{
  "hidden_act": "swiglu",
  "norm_place": "pre",
  "decay_fraction": 1.0,
  "max_seq_len": 1024
}
Below are experts of layer 4 (counted from 0) of a mixture-of-experts language model. Rows are named router (the router's row for the expert), gate (a neuron's input weights, with its number), up (a neuron's input weights, with its number), down (a neuron's output weights, with its number) and show model dimensions 192-255. Each number is 128 + 32 x the weight over its row's rms, rounded and kept within 0 to 255. Numbers have three digits each.
Before each expert's rows: a language model's description of what the expert responds to; "mostly gets" lists some tokens that are sent to it at least half of the time. This comes from a sample of Wikipedia text that the model never trained on.

# expert 7
Description: Of, for, with, and biography verbs like served, known, played, located, took, as in "played football for" or "known for".
mostly gets: " served", " For", " for", " located", " took", " spent"
router:071101099100148113125093152080159119110214151164159082120122079142166167108085158096152098141133104139157097102093148092115135053131121170141142129142092099124165090138117100069162105188122140
gate0:127151153150117094134153152077110116165113113158121132109083142076105071164077078115085105124155134106134115161157130188135116109090101118185092151088085120134106130121108171133179106141108160
up0:154154130082152127136067159094117069133126098110145123068112123129144100138160119158112059120150179072131113128135124123128127121121125120081072166123112117097116086185128147093143146142168089
down0:169098168133063056125100110131123138140157145081122131111070138144119140114150155117077143127126118133143140120158056111133118120131138078186133102120057128116077108195083117070157126153066140
gate1:086114112116126121132157142120134087128106142141136164135100120153119157157091059096150116142093160152133196160170148141081107146113106135126184091116120156137061146118117084133158111075102156
up1:164148108146203085127158107155140168119052122131077123143124111131112117137035124187196085134144161170212142172190145171159179138133107112098133103102118072127145093099050147138072132131167133
down1:141136187120133118125140078128140122148091206120154093124153072161138063096143157133152149171088111086176175118114161118148142150135132113157115076153140056187125159122134095129146076123194122
gate2:056106106174129084160074194174192168110136158086113086119093111147073123144089099116093110102131151150088128176125137125085171155071110118168154091113115188150119159187099100073134110137109131
up2:094173148125156143104121118111122107175153186200151104161086119176115075125112115102073210107184150092144105152173144122106114122104084209120174162104070095152133154209135144083111098109121139
down2:109130161128117115107140140113101165129149127123147144158150189118109131151172135067106150145105128177151110114143100175139116155097089166104170115125087134119101160155180115095139075140151092
gate3:112129128083152132102151171131132136127124063095144149124072124091074121159145127109160090139158129183149081106131080189194132128178075097158131179203121145082191140161105201083061105078095141
up3:127123108085054121143162129069136060085134134100163126155102185135136149131129132138164094168145131154184120149115215114126110140146082131119128087090132170128136136070138105107128092147100138
down3:155097120120104137124108134131135089088090083138158116154109087116106088091158130123158106095148117124195109114131101123123137182130196142120073149048142146113088099101171115116152087154208112
gate4:137145109099081084074106111093147076040166119087101134141136160075120140080117103076170117108158176099087102141138184109088184136141140101170145097123151137110123080142107132112165135196117118
up4:182082091135178099140131122138125127128143126170128135111101149083120156146136144135108126188133104149113090112162097180182099131087092086056157150143099153071100146148148071063147160075150104
down4:131133116135167190194142110155131111147184121140149094052063123137156125093145156138099135117086122172113129083142114163108165120147133168123110121126115125172122138139191134154082128105130127
gate5:082135117134135162128157111125140202102140123137147154095065205086135037073184116099148107066120158096147134145176134147113122138149132175138157136168123118144184131189056130098147169142131153
up5:118143090115138162096089137060136101105113135138128125105094111137163112114116130095162112155112127125114108108141145122157107143129148132173099087121133097094096096125151149122101119079153122
down5:133148136099128158133137142100124144104101163154168089111131078153188144120089109102121170118069074151143079124072136149150075209089147129125159179156099162098101120101132125123177109125208184
gate6:167106118169129146153207091096104151138135135136147183180132051146172212098167067135096121128118126077101165106071139173103135154125168101116198153096039132141159139152181157038126123136122126
up6:104150161103119114122078107156177143178112153140139109124121151140126051145105178088082137167130101104110084090082153160102100133138106132132087150155121134134086094147093132155154107131121119
down6:157120121142085113164110167169135138087177155133153099132109207120154137162174151184079069162124112124108111085092092168077091106174121111139135100125119156186145106155186171075135155133124070
gate7:133114148117108176138094097166170149148128100140100088136165154097095157153138135154189085150088124104133159108108123089131127196103101146168176211158145129133077182117152130090100048117144122
up7:133099071124112113076143165069036159138128086197104091142122077158104144127131154108099173162106092101147098233125079161151116125093123151199129234127155110149108165072178101158137074122133097
down7:160089149179093125107139137178120124102122122125145161132136154096185157115128076125093159102141108130146120120132147120074155144088135173116101098156157121157164126132133138182161181151054110
gate8:128145066131106182155147124120125145140096135094095170140081083183106153098102106140155080166135119146136131121117114114158143168115149145189209093148100106125144136128170054150122206040151125
up8:170164150162123091098109117131182150156135158138166100119138188115125145139143154100137119135144150120088109106174070139170171090101185182156111145102170134104118118109058125121191067152112107
down8:138141130120133133125162126129176034056145107159145098094114125172088120169127150186117090107126118129118099095168176129148101144117095111156111140100085135179139139177104108046156150171117167
gate9:129096078153188100111109152154129099089138077139118140148071145093155114077192090141057099168160101114128139134158096132135110133120166133117123078133149147111136143112116136128112171120127166
up9:175124094112154134108155027152123114082071081096104112153118154105131173131091106141129166070099160112097162115145103153108157128160094136088091179132149087109205174068097121098150108143131131
down9:131114057128173136135187168127086121114103144122109163144139165152116128135082124082162142148113143107082123076184124150166148091094093183078157142164189114124124166123166114113100155145079088
gate10:120089101086121133174167129102139105155138144118158099104132152136153157094111125159122162148135163127151123114151126190119128163106184123103138177140139205123155176136061155212125164139113146
up10:155099132097083185155117131132134110111052192151131134160149147144177111131152139135150131108158118103159204144079134163156147178148056170137117086123137170201176093118099124125125119136167118
down10:083105151161167152100123109150156162124088135112134142139101086148110111163130107070134113075176138134136092105124095162137117112148119230168154093143159162147100127138061094129097174156115126
gate11:083092132114188105038111162154167189175129137142170148159122078151163152139180127138162127072122122086115139106144085190102100104155105135158104184081077169120136082181061155071049110098160137
up11:141106174082148150097129153133082161159150168098113138228143173118167139126118120111154145134098124115122134134146116059139114119170175141127135120103135103165166132141084149079148188156108132
down11:131102196165149075116137101121094155153160157108134130144150140124108143095162158189117119130115088118105136159097165143090104185123141087131064096146122167156143132099112112156138116145129057
gate12:124127112116112208112133098133108183147108205139146154149094156084151141171143146122123192120143135110143128182070178150086098182109198123163113161107108142135172130091109114103069168147135135
up12:133095135165070137131103135133142159055147094136139115062177160126118103152062166128118214153129057108124105105096161101140092107140142094169101109080155112159138108145226101106091104134102145
down12:120061097142182141108068105131129151107212119108111124132121128156136092124133103105112112149086066134142153065153179116148154066183107145141193148178115143147087115134156093138115150164037178
gate13:092168096155058102143159142131065143057038185099084140145150088146160196096103158137162129138097125118133107146108152180084087089095157125083179108170127117142145107139123168127153155109131109
up13:191153146206150215141137110121176130148163121144155117103124104082150118182097112120086109102130126120111190114161097141186128166142110174165105119111013192093132146170111111085114186148103098
down13:143121109078202167136127074107165157170132129084144148123135125162099118127065099191093148115201132128184128195175104136112163118166133113077131131118103103148126169101121112107156164113124155
gate14:076122128176186144218124090097091126097192130118148088185132134153142139124107117139127076144089162203153166188135132124155129103130125163100146087095128133121097120152130152020120191181180156
up14:180155116167065148232183167147108140150127179140122154181120168113180069126135174129131145078117179104106112167127139093087057014066121110071091201114122147207135158108153148198188116117167102
down14:168071132101171138083134150195125122151089126138118141077134081169160141118090110090116167122175133145140188116189193127098113075145102137080116109145145172100144122096125163157101104150140119